Experts of a small language model.
Size: 9 layers, width 320, vocabulary 2892, 39.8M parameters.
Experts: 32 experts in each of 9 layers, 16 empty slots to pick, a shared expert of 128 neurons.
Below are experts of layer 3 (counted from 0) of a mixture-of-experts language model. Rows are named router (the router's row for the expert), down (a neuron's output weights, with its number) and show model dimensions 160-239. Each number is 500 + 25 x the weight over its row's rms, rounded and kept within 0 to 999. Numbers have three digits each.
Before each expert's rows: a language model's description of what the expert responds to. This comes from a sample of Wikipedia text that the model never trained on.

# expert 23
What it handles: Subject pronouns, relative words and clause links in narrative prose, such as he, that, which, as, plus commas after dates.
router:508527469472519578481495492532475460501481452509521487513543517513515541519470471509517523452478496486480483483497493434486539499557498538544447494511510495531484532489491467488522497480462530487492476498471516498508525510510513504516488477
down6:483496498460470519516486497468500469483520482501501539509471514491563510495497507483483561473513489505532510480521496472510509524512464505476516560540509556502469458535520491521470453505524492459488475477483528428496500501483469552515487506
down7:479524474474482526468539548536516507502477480515535464503501490517502504469471536527494522529487480491530514507502465477474476501474554470474497477481459522450535504545497453549478478532468509464505493508513493516497491531493493497523516465
down8:507520508532503446506488490520469485550513501531452529504532517531527469478506496502524503467465507477502516490494465527496474521517474502469518495517548537523526446460463477516557521503477544480469514499495454520492539480515494492508489502
down9:481484527461493500450472481499504482511523496476495502513496484506513541504487523500516550494503520470517514471500503484484512510488486444499508491508490473497486483481479517511487473497503487503483497497478481513493523484497502569513490498
down10:521462463522484507495491472485506519494472454517508440526469513490543504562476484520508491479499509510512470483501512521520495529519503495485471505492496484494519506501493524478444484475470484515481466526533506491531489431523535499480527490
down11:456531514467521490488506508503499484527516490475476528526468462513502486480508539466510497492477477531509481496482518481520540485475494492512502463489504545504460524540452497549445510524539556482473521500508524511482511495496490489532517512
down12:524498478471474480491487474479513478519478529502512508527483480509432492507508483475505519532526510486503521505484486511507484504515475495514489513501514461490571497472491438521487492485555509516500514462547517507479490480521491502481439508
down13:532481435504502469539501502547489495498541502483485476509498507474478508495520495491449463504490545482502496528523536508514488493546521508492477492505488494514524479474492478499507512487481509481519512539471485548489467486490524483516510492
down14:508529454523503507472493526493533456473506495506510519521557440457491535522501467489513480544499500499512479511503480517502498505495414447442489471449509529502492503492498527522466496477505531512508512524518484520532486494458511488485517509
down15:469528493518519512461546466528560491507533502448515527481493468482474539498517505477498523475496459505475478458494475522480497494494508510512491481485491538468501514501528565522520490495505523524430481499516517540533494503454487507465507435
down16:489533491472502511480528499463478513473501494464527500481496487467497470475497485472488502505526488528476495504485498506516518517485512508496496506513487480512498514508489512481500489514483435492509531477546495481498403514486505492495489531
down17:519515540513500489466477510519514504537517518505481531520451567477525512505515537485517509528526480521465535518512509505492480506533496503523515509471537508524503490522521502495529501508494541520485522519511518487481522506509524496509523515
down18:477498499538463528519495468510501466500469464470471539515475507504491524461460470502542513508493528455507530494493486508529505447447514502480511460523509485503491541499522498513478503477492465494511558506489508475510468458507548473510539499
down19:477510445495558487506440536518507495494503467481528492521460449509519507466511472504511514488513490512489473532467442481500531478468549505541494485521529499486509513501516498487505509471510464512485494462506558525523461484499500482517472517
down20:465494498540486438500537498485475498504463497556492472478485539531475445515493512484498455498529507530479495545529452511467485508537460496510485529531517461495470497487508520468514559498533519482515509522486528530511483471498476500496497520
down21:479460454497505545526452439496475501510511462491530506490521498529511517547472511544474496480508532484504521507469508470494495507507493449515486501531471489526523450483457492501532513543488461486475513457486493525502516503503467513536486519
down22:509522538511474477490495493520489521496456535495493469515469539504497465468490501535543531486522477478495504505508511515484526479496517473463481503462518464456508510481537503548484504447488442474529475518522497496520503490525533446494526491
down23:501458525511472497503535533474536510492533489448485491497537483491500486510497530500489448534541493482485529493480489529503469484500527465515496524524493500465532491474497465543488542496540469496485505523494478472516524498506478534510517499
down24:504502497502507515553493445521521537507472519518541469508508485515485523558506477535466514561487503522530538506476490509518507509475464488531495559514517539500501510538505466471505492495512464507492513475491510526541486501470521481521504541
down25:474531522509513482462525534531516488476502512493516488561485529493525497535434488506479495528502467507509540516528502473463536510525500497533514482464533491506506494512482527479512457520488465520507490459498474481490508456509538544496478476
down26:512523496491496451510503493497503526472484510503503477491481518509484465570510482517555516481506533512503465531494460531482445521515527492471517474462465456513490448505503530488482532437501502511472480514519513515478537469496472541535467516
down27:474533499511487560525511451570495495527482474505504500507476489496511505494518492530475485490505495535553530514533503481509507511494510482492493494496489526517473522472540482517470483496484521434525524491474472546525479511452466478517504486
down28:485522512519509498517482484431521468514492497484476482494454479550505487482519510529495493477496509505494513505507450508472554500447486449522485484494486503474497504523505511496483442533548513483501541520518485503534522493516502541568556500
down29:498454531460457492496484523446502517505472533560492536508546463501503526485478545511518478534523493477525503488516490545457498478508467520503469501457525493466530503493488528479497489493510508496539526499537529523507481513492514492457542476
down30:542457488530469517477500475461455538504501481505513460488486535485495463495509520528506474545452511484505496510481481492539483501546491526480491508510507453495463520460500483517481474493516489530541507478518483472485456515465487470485514517
down31:490498492541551478493527451533460497469435470478484531515486492500540466520465509505529526532464526511497481487516483486495487475528549548497524517536514502482485467537478465476487509490471500554481510496482511481492539502504510469453511483
down32:499466497531449490492513550506521521507528474497496487493522481465506517540512501485495471490543520489478504467509535488554510549513521528486494506512504479581456498467498474492512481539481509467519506508454481504510498492493484498536500488
down33:525549517449511462527484503480491545542446468522489485502523506500469501511511487522501518507451541516516502501498545463497499546490495482492493549444480522486546534484441496555514514517512502457462477515482489537507508537452539512533500520
down34:511512472450491521488539489496509500445457503521458514477520490523481460479492490426497520484480457470460465514495505479484514502506505453469443505497479527502465479469500485520533483482487492471506512480528464462541508518507522488526498511
down35:522475473505507497505481512490484511497494547496479493503506520481498546490491535512515527493446445526514489484492547496500482478519514499496509531480493477480514476538508500511460468508467545490566510504499493479496487520513547479513503481
down36:524532529509501532509473487491494481486484502503486518487503490524515503510447483514512502484528481506482515508446485484509485513555459530462489498510504515476510465474474529441524466509551515510485503537521497495465500420440463506484476486
down37:472500477484502515523500551516496504458530504507500519518542482497507496473450502486506489532520479493489449505531503500528474506493486503535500487532504513454503505500533499505525462533499499526502508490525504477499548462584460506487474499
down38:513469488473486469510504471491503497469505488488475523463532475491466500509495505450500503495472513531493542500528528470497509522536499503487485487482467474478480515503470486496506462481452526540503518503482498490490515509509516495447515472
down39:487530482509494520515544508510496530528460485464457515523451530527494479536498491487560531473497499495539499500532500466493497484540497476463486516466475504486486487493501528513506514526489513479504493479482537530466461499571533495513540507
down40:485478477488519469471473490505496502509533443515511530481510467480467488475504490506504527465488535519537546480490521539462487489541499517516493470510503493512486526487498546511537529523484506509552493500522528556503459553495494495520486465
down41:476484507496531477478541489496504544532517487486432528510488492522528500462489503505512476537527499492523500516506530485500465515484488487494475496503521530552516504501504507536526525549502497477465486509464513524497471529487514499490503520
down42:460532445499505480512515479449504552521469514502444510531531484501513508536538481471443459460519491488515533478467490517504469480475451520468523494510510494533502481535489501502519496477503451525502504493498476502447541515516511527513495465
down43:510486474479461543486446490487493461545505494459488538485489504457476499495543496481496503459499472499506513473510514526464478490517485510515511451537511489473502485481545483555508509509519512476512485489524488492469515513520525463480481452
down44:503465480533457502473476528504508481558492520449484517476479514504492487479482506509488513566523514511467549488521516443527515489450521534461492502515515526534525505519483459471493488508503472471526531494501478517534507511528487474481486503
down45:491498481503511516521492468459505572465480532531500518498508557534484527540549516488509426477487451514454510470475460517479451492484476510526517490496486460457484491502511509461473507513500509468452494481495504492508477515522491464514519536
down46:478521459499536518526512464507517528477483505477500488523472455506517503495526546469510589500529531570536465534541475489555454478483492520519455469497513471492470493519489499481535505499452490521444488480528478501493508462513482468495497516
down47:480497511483502529503483466485504455460487521498446499511476489486478510503507555520554505453496474491487515536496505473520490517519498514509483542485507468525495497494503571521485469483503523502504460470459508494500513510508426508491495526
down48:528565515539548502515553487491498536475544475511523503513459489498488502526509485503528554516441480461523477529456512544493495506522522514502483510502526539471493508543484497512502522477491447526528516507543515526510510526512517540498504533
down49:496551492493532511514485427494496496519497463519524462530487496514496457507519499502500548509472467492486520475490540480512510467500463524419493486484491486529490516496509499468551521481487524488452513516493487520509425499505520478454491491
down50:542514501522514513497474474538506452513530511494506508476510505484477560527517465527501511500479506490515470543502492500499542491508497487528497471518540509512494500496495509559504497531517488525499518535460474450523476439482456527483509529
down51:528515557481490485502484521487529476466472508473464490518422541488506510523516493477520480551488516518510550524463488535486512512461537458532517541507492480498495448470523516460499484522532526561490511489497542516545496470518493494565517500
down52:519523470497497503523504493512530511459512459485510530470501513500502481469471481448494513450513538471484486495489506438504531518486506466532472549484527466472511500503460509464568509511478496517537528487512528468515500453490518477557504444
down53:536483555508512465493518464500504495473494509509490458537519527513511482493519507514515553523493496497477486515466443525485495462467474458489515528492491486494496502501488469550502486502522530483504521466489500508512488489556531546471529510
down54:450467534482497483476535511505545537502497493489500486459518461477488520527513427515533534497571510494547523480468445497501522535545517533496486481528516514530522516472486495474500497503495495500472499501481532525505452456492500494498512562
down55:504506485538482490481480488586544514511475489506509463511494527471506522452506492519501498502501496531505495507502497485466479507523549521509485480470532491448483504484550490497501517483447507487526497481496544503526534497549574497450492495
down56:522501492489494462508509509545502467529511539494507473493536513523497546485463485482468510483519532499534527522481498514466511455455490488499495525491490485500524482489507503522509517490516487522520452524494483510492483505510491531488484541
down57:484506478505479562497500481488504480511497510495497510505520490567511482478511545494477472496504491502533454518493526493493498501511462468472494535497468484468493503510490523463485526494490553479462535504507526497476457510446513525519522498
down58:518493510492518505527542511508529488497502535528484473487472467493471504494521477490456436493479555502528506504495520506499534520477490518536488528447528524496495511569517494510533516540489486501492499537467534540507552500502505487525534510
down59:532471503473439475502561502503517477516500540500493515475540481513460501471485492526490485525534531540518524545480494489512516461458521470499458511497476477517496558524541508487511513494481502456489534496494505531534471453484497505472494506

# expert 0
What it handles: Prepositions and auxiliary verbs right after a noun or verb, such as of, to, for, with, has, is, may.
router:522511522533498516468477497487522525467498536525487509520530491513484547470483514503489528469508507496473488516479494545533509502526497467524530490525519484496465490524504492480551467492517467503497520496469452532473515464498545526537484489
down6:491511495538527493489506496550500505523496476486516458523474499503496483517490516477492515498494450452453521536475552462492447527497490512509510482484446546509505522534493537487526505512543492550537527517501520478515507501497497533482470515
down7:463477496470515515507471519484515476507482491490456473523475461483517546498506490505508526528528513513472530502489490478507512507484479488461483511499470466505476491507472512503520512557484484479513533527491481483491510528503516505489541442
down8:516504485489523512514476537481511482484511523465461505503457508538473515499523458481472503473515523508502499527530585502476446509478479515466500492465509497494538509555541490489507513529479539531510522490525485494477474498503499490528505463
down9:518491510564470480475498516513519505533552510478457508463547471541505478470562497472481464502509499531473462471467474500486524539471509532534530499497486536518509506497534493510510538517487476491466521478520459478466510483471478516509513521
down10:511518481535500449431518458462507468521525476517473493501534520494506526515533494488518505521521494483514504519509535515439487476498560458493516491482519482515498489490490524474505572503469542522510542466478501524516491508477535462547522536
down11:532459483485502502509446538504499509505481496534531523527469510454476512508540525532519513495464512466504480485471469508507456506523494494477517488503504498531501463469506513500495488526481505464478505508518456508483550506550525542502487510
down12:533544496549504477504486493521515521427505512496476486513524476485546505488523525474522512515509507502459479517533455518499472470537518496474523505499513460474438493496529495500506510519474499438508482497512459501531489492487558467480485528
down13:512524484464500427506489509460511510522505500494523487507493508509525533488519505497509482530501478473516504514503512514496464516512485536475548475495500498527473516513470464529470543492499531502487492531465540478485489503487475532498439518
down14:479496525511457463520477515535504528444468546489488461548520504487510482504494491502503497515511447527504464483523487510508508548514475517458504487537518478490524501446538498452530527475495472500466521461457518432510506455507514525531469488
down15:501483490474500500504497493545464521520502532478475507476496469497549474517515454523490508467475507508503497509529507490447473506534509462467479485524498515467514530485528485521481442557485437500469526500505477463489509505485525478492478502
down16:487490550564446497483483509496459476545498472532513488485539530484496519517495488529477484467516516476504454456480540523528473511504492518528475496506479521522524506527496556471562543526525442497475491486497467503502496531462509544538505491
down17:524502473478535512498509527498515502515505490507461464506541510461504527504510532531484465531509551527520508547450507575531458520471497482512503473497516485530482507503478509476486507527486501541517496468463487467472464494492503506495466505
down18:503468486481493517548522512575484526495522500549512526508519464480519530493486476491506504510535505516462484518473481481484532497508500538517454510485537501527497500486545489500503552490498493517522517517533482510500511452530530518502483495
down19:468508482495503499461501468494547507507490472503461478501506438527514484479472459484473492495536498509502461515475535535490512484480480490449492472511506481480483495504474458474497497488504523475499523497481462489492557484526529487495511467
down20:510499542511494502527507492541517491481471466511512515543488456433484529472499465528498532518501475529530511489499442489505506535478496497476507476510471484483531487525514514481474501516463473496503513475513480497512518541513474469534470531
down21:517490505476503504531474484515505502461493491481510532462458471489536525516523469566487479496502464504513534513491472503510525536476481482470542500495512464453471499521531491521507488543504510490530509513523458477476515484553514511487486551
down22:535512470485533475512526504467522496479527507498517487511522532498532505498511524475524496494493513480525538524476526477509503511485514503492519477511471477490534508519463484495496457510514450488558496564530517473471490499524504477488530471
down23:460487473506522498462453511493482455490508504513491526488524523482529485493469504521499516525487487543459497482490515509481497511534535486484487511523532480482490472484512489485486513421467556474509501517540491523491499499498517528519506515
down24:544519474455508527496501449482520484551514525472502500487487527467436502503500493511513507505506502502450477550501508511503502461523499541511484491517517494525494521490466486535501437489503509457526529530523478496481521537499487505503484529
down25:489487505450489507508533438454513558481479498502551553506472478485485480489489513511513520478551480485511522456531476525503477475544515522516496526464471489495470530474479481479506457459488502485527485535498457454500474490506476507488500531
down26:514494518500517469472515471481498497541480480509492480505501489517547511499519470492479505516505549522490524501507541540501459463486513532512509542514508529486558477501518501478532478466513503490496475543524513512554477508465540505532511546
down27:483502492493451526422493577491508516505516466508532512501491518530508522525503492484513561468517471498488541486521500504491520528484518486494507528530498461507460486499453489502515481540508502495525468490502515514487484482529548494522489517
down28:469510508484486472484518513482524572493499529495460458487502467494475527538509512490501493520543533503532483518498473497494498461522555489520488502503489495474521492498506476535566474497544513473561487478489521544494491530534479501513540524
down29:511477508521485486552535477488554527533509475531522427470461457487532468471478525527522503524486542471509482487502471525522481544496489537498523510526494482477453529563451491500524532532467489498516495485501515517473492491470484530516502496
down30:491512486493474491510503479516508497534458497509509497553527517520492493499486497460514522500501517496510522462517498484484470528491486543495516497540473515463499494466533457520497447506514519451499487509550533529534498504456506523520489523
down31:502452537555523556513473525502498464495495469510486521541459503505504509495504476508490481519521474473501482510535529512523461493501484477503510569511447491459482514510510496478516471475489559541467512484469552491517513494504505471502480503
down32:498491524497540486487509489529459512559458466455537508443488514468497482504490461497538539517490476488494510504468536506480492488494525511482500505514483479490464507491523477496492475489491488482513466489503482513473517532493537543460504494
down33:500499492480513503464490487512517447487497499562504506464499492493504482496517527551515570534485471516477500494473486480473492437505496468499525527482458496538521489460486468537491500507501504523476469505487515458435478507507485513509495515
down34:519488509492488501492493502455503489506473515553545503454511490520485475531477482482514487509468493484481576513514506518513475491503537474543474522493476456484531543545446473517522463469480521499546527552532499478503551526524452507538503496
down35:500518499488525532512513525525479511487531501472461485513525513515552498504524527511506484525508481491469483501531499510518474466517443506448512505511496528517472472514488524493494469492481484547482489493495461534511530507464485494510479510
down36:525504498426515486476478481493496493495516482521469478468483449504443504485485501498523515475504501491536537495498484535509550469506514518467475518519470489565525503491450485527459531515523500467482465520476485473503515465503480532486491492
down37:479506442568508512497536514479516503575494495464508506509476474486504492531459492496538487494489535493490505501541490496483472503536523482503532511480450472513478512498490463538494534487495489504495523497525517462508498524456495483471490465
down38:511473487502487535473468518534501486458501542512480483435489493440542512451515533532528503539491476491500477454527513495487503514505526481535509492518523516486473508526566517444535549485470487522519484500480574481530443532492477489544524487
down39:492538484503519461477484509508478496523514479505452511551466485462544512491503483538491489472468511476513462503458523557485500474517499511515530461502478497463479520532478515543511486481512536496526491513511498518506526530507501515502517485
down40:572492506450492518463505455437478483511510503489520488481489469501465438509481548522510492467516481522507510519511519514495466565490506545484445500506503545482510453516432497524542472507475467508504462452525545508458495487483510512488476476
down41:499488497531518493537481488518498490497534480478502542535489501456459474504507496466553562467468500535516498495532529523504561477488536510499521482526487538547465492477522498507462532479500500522477544537444503506503505519484433496492449487
down42:527486500465522492501513497481504562504482537495510517525512519481510497478473527475516523540505524536485483460528499487487539466478491513511496489500489485515459501479463465544485472499514530474507535502475484432502519478476507460524443452
down43:511505472489496497507520518497525521515524503465458508501533494473512488511514492523462490514483498524528502519474493523519483461550520523563485488525476466510531536502515464526500471499464528514524505491506552524529471515523494487496478503
down44:488470544483497454470545503487498524458490543468465496507520497509525549538479519503490510534478504514542529466535453499513469494521515540464527478493456467490538475514468525472495461508477531538515515494494511494529440537512486451458495517
down45:535510505507517502506531514514463469490478525461427502491524536489453490530499513488516443468492495537459487489508481505521505505540474523548492497502542494549498500487453487507528530472506508472492500509514517491497500497497564468489548511
down46:463509504514525528476512507464490451465521512525498495475507469530494475500545527526501547447499525510446505527543456516483464522488504543545504483468504511490518503520471524521518478451480552500483478497507508534480507504548505493541456491
down47:532490509493512480480474477508468462505526514541501530470521505462463473477494478521537516527501470513471540541476547474465501502516510510470514503504502460492529496493520481533504460473472485499497487529503489543501491534491481504487496485
down48:535534501500532500522511472517485524518491505512479498511526471480491526500489561513511508494528501463484485518522478490472477514516485524489543499498506522524485513474473517529506454521478434486452498495484549479500540560485519511519494504
down49:499481496511499511477511488497502468536507541496519518538541493514495481491467458504485454520531471507512503469443500500459443568533537522506512472487509484494520485478497500477547539533500563434459515489504549526483524473482476472552528498
down50:478491499463494514541504524482488450514497540504499525472463538517533496526474523545526507500492526525472473484502499526515508517543506542462482499518507540482471527493477495502491511487479493480541496475544522548527524498507503487508528484
down51:517483479491454504508536503527505478458470503505507484507481512513486499518461493478523501528526540517516518490463478492504510522485474474505508529466491518530495516545516537499517538473509525487520537529524546492501511459468489522508461535
down52:487514517479525510500496503504530476482448490519500519499505482477512541531520519469516501458501521519515522523513494478458490460493484532485514535470453499568486503498450557518518478497491482494505512512490519502483480481522504480491495449
down53:536490524525544476496484487494478537495500504502506521489486494471493470516502494525515531519519496522483483524518469486482511509530493494492526491535497479467466556514457482456458478501499487522473530495502487452551502505490533519507496459
down54:451502500549504534458502517491506453506488523479513505576485517528542529487453491477514543499529509519480452500501545506510488463526469495475499470468500473481513510457515540481490521507487544522501527502523478460491513503484443507482472511
down55:450511530523501499504519545477488471553510505497500481490459509504475477519514463535527465473500541488514478494517511478479480483501546489477507515528498467507491515536525511504523509460481514493509482515488509490467493500454513512489530484
down56:508499485525484479504495471543457475514515511510463501512506482517507501467463562511533480491492474557485473462533486491472531520487518481508533502523503517508474514500521514504498497469526497471522450463442474495518497499489525492484519475
down57:504496503447496499526463482473513508501503484464519511518512505505513481483522527510470518532477484486501479513470460495490482504501494483495529462496453500532573530488546528471495478520564552510474486479484484536525486491517467503473492534
down58:535452499499473505496493449462542520496499537537471523479516533494454480530482515518507518465471508472484536532522530515466474494521516471531493500501484505475478464513544492545472505526477492499493534485523505479491498496494504527526524482
down59:497544483497473505504497488526492482482469546481526523502513483495429564473542509493488522469500479506503513497457446482483501480507520458486505475508462514515519526546530505448503509490443528486476503484506475513487460509520475453512508507

# expert 22
What it handles: Prepositions like in, of, on, at, to, from, for following verbs or nouns, as in tour on Friday, Championships in Budapest.
router:508525520519486461466492481515515523454487510521498534500494436481476552451522472517467518446478484502492536493518495544540538517496510458542493491505477489501479508528514451485498497500508460493482482482491462539515501475510514505518457471
down6:522508472520523491489488484528492480462541497518493470511516527459526514463488480456546486500500511514495498532493482501487558523517510510530502451480476464521540504517511478493489511524521487554518527539548490510489489483499492508498516498
down7:459496512490504457516483449499499515505525489509503482502460518541558508507519532488510519491429519509471510463538459516475475506497462543484496490496534491459524506517479518474484513498516501519517503531496510461492491483511519498528522490
down8:478544447502534519527463515534500478463488482493497552527540476521495489492491470538538512562483510475453474479506491482437541546492473476473504505496537495523512500511512510459515492522507491520508531494500503492491503514502519497461495511
down9:556538497497494508537502487513511508518523498425495466487477504527486455524557539466518525511494498501481479514486491507488519519536537508496481495498489515494514467449476504473471482535503499499534487507491463458477500467468484521503449508
down10:536512471486489507458486473495512535487480494492527508509484488514521487520487483428503469501487483464489523502477532486541479503490493514515522511521526501561524479478506505505489494515457465509494498498537482455532491542489467483519484493
down11:463501473546516485513552489484537495498521501459476523461524542504503489546534511467531519476520547506534467501556569485481464493506501452502502500540509514518508439469483486503504512531503482509518483463478491524512482482509504474517498498
down12:475507535476478469483507493499513497512456483457494507526485472499505462492522479493514511497512487481473489529503489502462477480482515480483489492509513499479510498491513528515549542522478492502496553496490462511448536506481528490545541459
down13:479508516546522526443477509483484471461498479533494464514489502477450518520475538492542514477494558483520461536486555503498496485522491520473531495509485532519493469501491536503506490492508480537503521508473522538453482477487479517518485490
down14:479475523509494485503507476509501492479524556514457465558493516488482478485463483500523439492521480480484521510496451489463442505515516531526478485533544483506493540459481468480482518442510543498491491507488483535469531504473518500483493467
down15:494504490464555467493509526501529491510539506487472505500449484490508481503495499488529474508513512471510477520522505490484465482526527473503453487491480550492472527520518509438440532465474513507497513511499507461482576504488468501480537540
down16:505506474535486501506487497499461496499495533470458463467519486495531505498549522497502485472508541526503502514500524518478514489484515508477502461513467469515491526502447520470474572538521468517510521534493492513459476514510497497509512475
down17:523491519492488497529478461505502473518492553498469476480464455498494496488516546506493468505527482510509527467485487490479416493460533500485512526506536473460517482465468499480501512487515472496508520510536515542531476534512517526498476522
down18:485555528460484502500521488481518471413514500486495493498553508557544470492487498488512537479468530497495499458519488485535512500546488500498506506479487497489552478517464495496495504473455507491467507494507498469481486499491450483492542525
down19:498528519474466501477468502461495514485529510476486472519515520492511497518558526464495500508489480476488577476543521478524485510489473511505503518508493468512457492485493526476514520502502526546525465443465527494532489497517529485531453497
down20:541491495497504488516510496507513501463519504506464508483493491495494528505537547482516507454521500530496519477528489452492547506529485535450496505517502498505503496519481511551516491514541478510498493507501486497520510517524498558513481491
down21:475479468521513503472513487523512500480520522528523519522538499543494509488521468504509497515506492499523486517465474479465484522514507526476497510505503527465526488487465522566492515510448476463493499517468538566502480500484510476530565513
down22:461489515459465484551483503499510545531485466513531498468489497529535508494487460512467489445467493520473529477538480495562516511496511526474524531538487489428499448560487490526503486513491453519475512502484528497487492529504502503562483505
down23:496488494527458534519576462516489528509485448449457466466513470496464448519482525485489468511452508492490474520510521467499512512540498469526440510479514496531469523477475505480523529494500455482478463489468487505524533503478531503513511518
down24:477514481507521498484461449518457477465499481497480534477448494520510461509481549504492474502497511502508487574466499505468514501477501523453523495512561509480490549527464480504474474483516528476494465506496502503534503499475507544495556514
down25:482515544548500515528519490458527486542499442488503464492514481525529491505497477469467497472491472502497452525515497510475480548494478551501478483441501490510486465493460529470478534459521532493521492454491536493493476504508489470489537483
down26:470465455468484460507481541506471510521469505527479553525492500516543520482492481469515523468532493505488519441510542483545560437496528500481523473502483518500486491490490555530487498468497527504462503527495496468518516503505528506497545502
down27:465495480541476501521469505462482501483485482498472477487478512488489497507497454495495500538504504463494514502524469514463498457470507507487431481537501501515434525473470487498492508481494441518523464495472486524523480491517502495525515491
down28:461538524494498526523513499553513501469499485501442462509508550487504530535521539487474474506495484483437486471486519517500483482470543487485511536479487486483494522480488493520521516455526481497476545550478499497454529521462487478502522490
down29:503516472492500466536503477510515492456539503532502543481481532510481498523481475509482446544481501508466504474489502513511491513471495502496490555473499546477474509483459520509529511497534486469479459482533476512536491497475517492539504537
down30:379481522482487523474516500501520483497491531452511483523506512544479504551499480458503490466482535485499439493491472493512521519520468485481503557528519475509508474507526511498505511507516458493561500479462490519465484512482537521475496506
down31:532489515503514460509527510481474536489538495509516511494539474513503502467558540477593507509512553471459481503511490533477494507496481496505506521488507489511509473476471465512523468497501535502503438521517523536517510459448525521466510488
down32:477476522509458516490517508498496495542519485495525463523498489435433542512493499501471519494504506488534491513439525522501512518494498522502523502527485500465507520459551479464530546436512519505503490502576515545490508502521458528518532509
down33:517506466514474491479459502501469506476545460475452571513531547491508469449470518491525499505500506501524504469487515520468511495483483469514493501524541453479511485495531495451501525510522529471528480478510503520477503463495433515518493480
down34:496516521552513487480493504530508532466506456510510494476500488482527516479476548483499451526470515507483532517455520504520497515497495548550525497506510509478497505504449493498550506480504531520441467486459537475507524499479501515476501511
down35:476496506487531498491504513476541497490476480484444483498491481514478488473498519475521451534495525507481473509512486465485480504480486522472503504432466521484496461506472524546442488499528531535504471531496496470540512524518512504461535483
down36:477510497474500497493524532485520476494518502501563501522509507485479532564518504497497455498476525513491525507497529486515476470504510487487477492554493519475512461526510489503530475500504500461544522517548496486463505494466458509473508500
down37:480502523494469452491519478525507518481552488495492498520528476501520536524470490481496496463485504459471510478497494511501468533540508519488575482513482488506505512496505504524500484476453503470518526503514534491479491521495476574506491501
down38:522539499495508503509487466469502482493475461487532491492529486540483517512560507511466501492509491515491490509503473514517505485499531508519471483510461513488518499504511490511488447513514495507461504515520469485534476491511476513489484494
down39:507506498557472512534525505498490506558507515511492478488502511471492492526531531505464502509495548527452486509481541530503489466463483501502494541518482498533494526488517492543524510457505504517500510522499537515441520471466483516513454490
down40:550476501446488464497447502440501480500510501497478480506522543486503458501494472520473495506541485499464493474534564498520539469511523540466480508530501485509480460512541478512477481478480489493508505508500466498519474511500505500476478465
down41:477514520504471498518476541535516444501518494532495496542463515522511544512495497508534468514512503490489516499536540522459518486507464494480481487470452491495495508484492519489493506504473518508511503491479513456509483504483498484513483471
down42:501500476511496489456533514494487523495456493494491508531503490529518509495503531470536513427512507559478503497514500468541523503510504464471495479509475512511480505517499490495519474469474480502471509494538480475475497537481528491495504478
down43:509510491470534443492560502516460457488479484453539480517523552487478489536520460493495485436518447502505512496463524480469560495495531463505508503496505483515476469508500506462512484482518480504541480501494522468508499517467496485486471529
down44:492540484507508489492480489489530491476524505502498494503524475491508485507455500512525485514493493516535473541470507529466474484495526452506515479500500524521528510545523475463564503490534505499543473528493484536488524492537481543475509480
down45:494477511514480511487492497514518549538500472508505522475500489506486555491502518500449559537486471508518511489498496471519532547506535521482530479536512468519528480530514461545512473517513463518502523482496497500497455482516484502491508507
down46:526536476489518498512512455533517553475500481493500490506486441500478485472451523504512512531484505535511508515519499515500500490515490505490494469505504476513525492439498496509485493476544524519514548479528479490530524497521487526546475532
down47:556500519546461541487500509494484517518474508529485512538458515481430551506533551486518475495515480482549530490479500522512502476505489524479479503502466508513464492528508508477474452516497519496461493489469542508514512501507482532477521512
down48:545530511524468486488515498484508499521519500510512510495470491492584504473492527497486499504509492503537496499513501478505483483547463542458499466489515485511482473543503523441506436507456456472493526482490526477514541489507448521527505482
down49:526525515494508474418517516514530506521485501517487521510497491493507480486458514473504522521521509464491497467521534499531472470527505535495551459493492484525529491498502497502491483551490509486462484442516529523493516532517510479527457476
down50:514487509512517528520500499481481514480531516474451540524492525523530531492484522521501457488514505512486448486524465525507529472514495489516524507517520540504511484512510508484552517496503503523479500478503494548513517533493540515508521464
down51:490502496527481539477466490509488509493518534498503518459483517518496513496484507492524495483486533520498433503494534507515466519465465517504502503492529513530513494489526498496504493470531560490505518484500491489527440470522507519489499488
down52:512505517499505523502544498471477525471529485487474463522469480555486486482506480489523502473499485459463485464488539547478514459489462524529482502482543510491527531488487476544463496484454507531530537489475487500510493546469495515474524514
down53:529441477499467506500470552527493468533505510492524514516486496510495506484451505513507510466472489466529486460475490496540483502489524499463501498506502442499518463506553518485501519512492436465507544484560516468473551479499481507503459500
down54:500480484484466535515494479484499446476455520510447519505492538527554496482499495480483500509490522537477487493526498512548468460486480538527480534486489525528498493471518492512462457504504526532470476459513490510497509488507488509482501473
down55:473480491483495458499561502547504512511493521466500509483471527499536533512473474511524509488491493479501469508504467492511469486527480498503473543454512491503435535489513477488547552440460459492541522492473507486527493455493461481469475522
down56:499520441502499515527518494503493457495487540508449546520509539508528497489489496537493460500499493512534506483514505525526507509522498507533441449507504484492540505537544545495503495484497491482486478479486530514515498509529521477533496526
down57:515504491509491505510489458514502486503504482475523483474503493458490495496483537520495542493504444462479538484517501487529510477488499432528498529574482444455506492492542490480532500495493471528488496467489522496517528518522493504512490500
down58:535493520503467482435486553499511499461534493508475490475484474497512509472555497518492512564504501497531502512526480534523470540496501513486501512475537515475497525461487478550530502560499526534495465512512508487520493501459520459496479515
down59:490520502524489476495558497487519491530517437468514468473499466528532493492512524457529492493494492494534486467467562517510499467498518484485483521502492505514486483528489519510544519551497467478441485484451491535488491508476475479497511552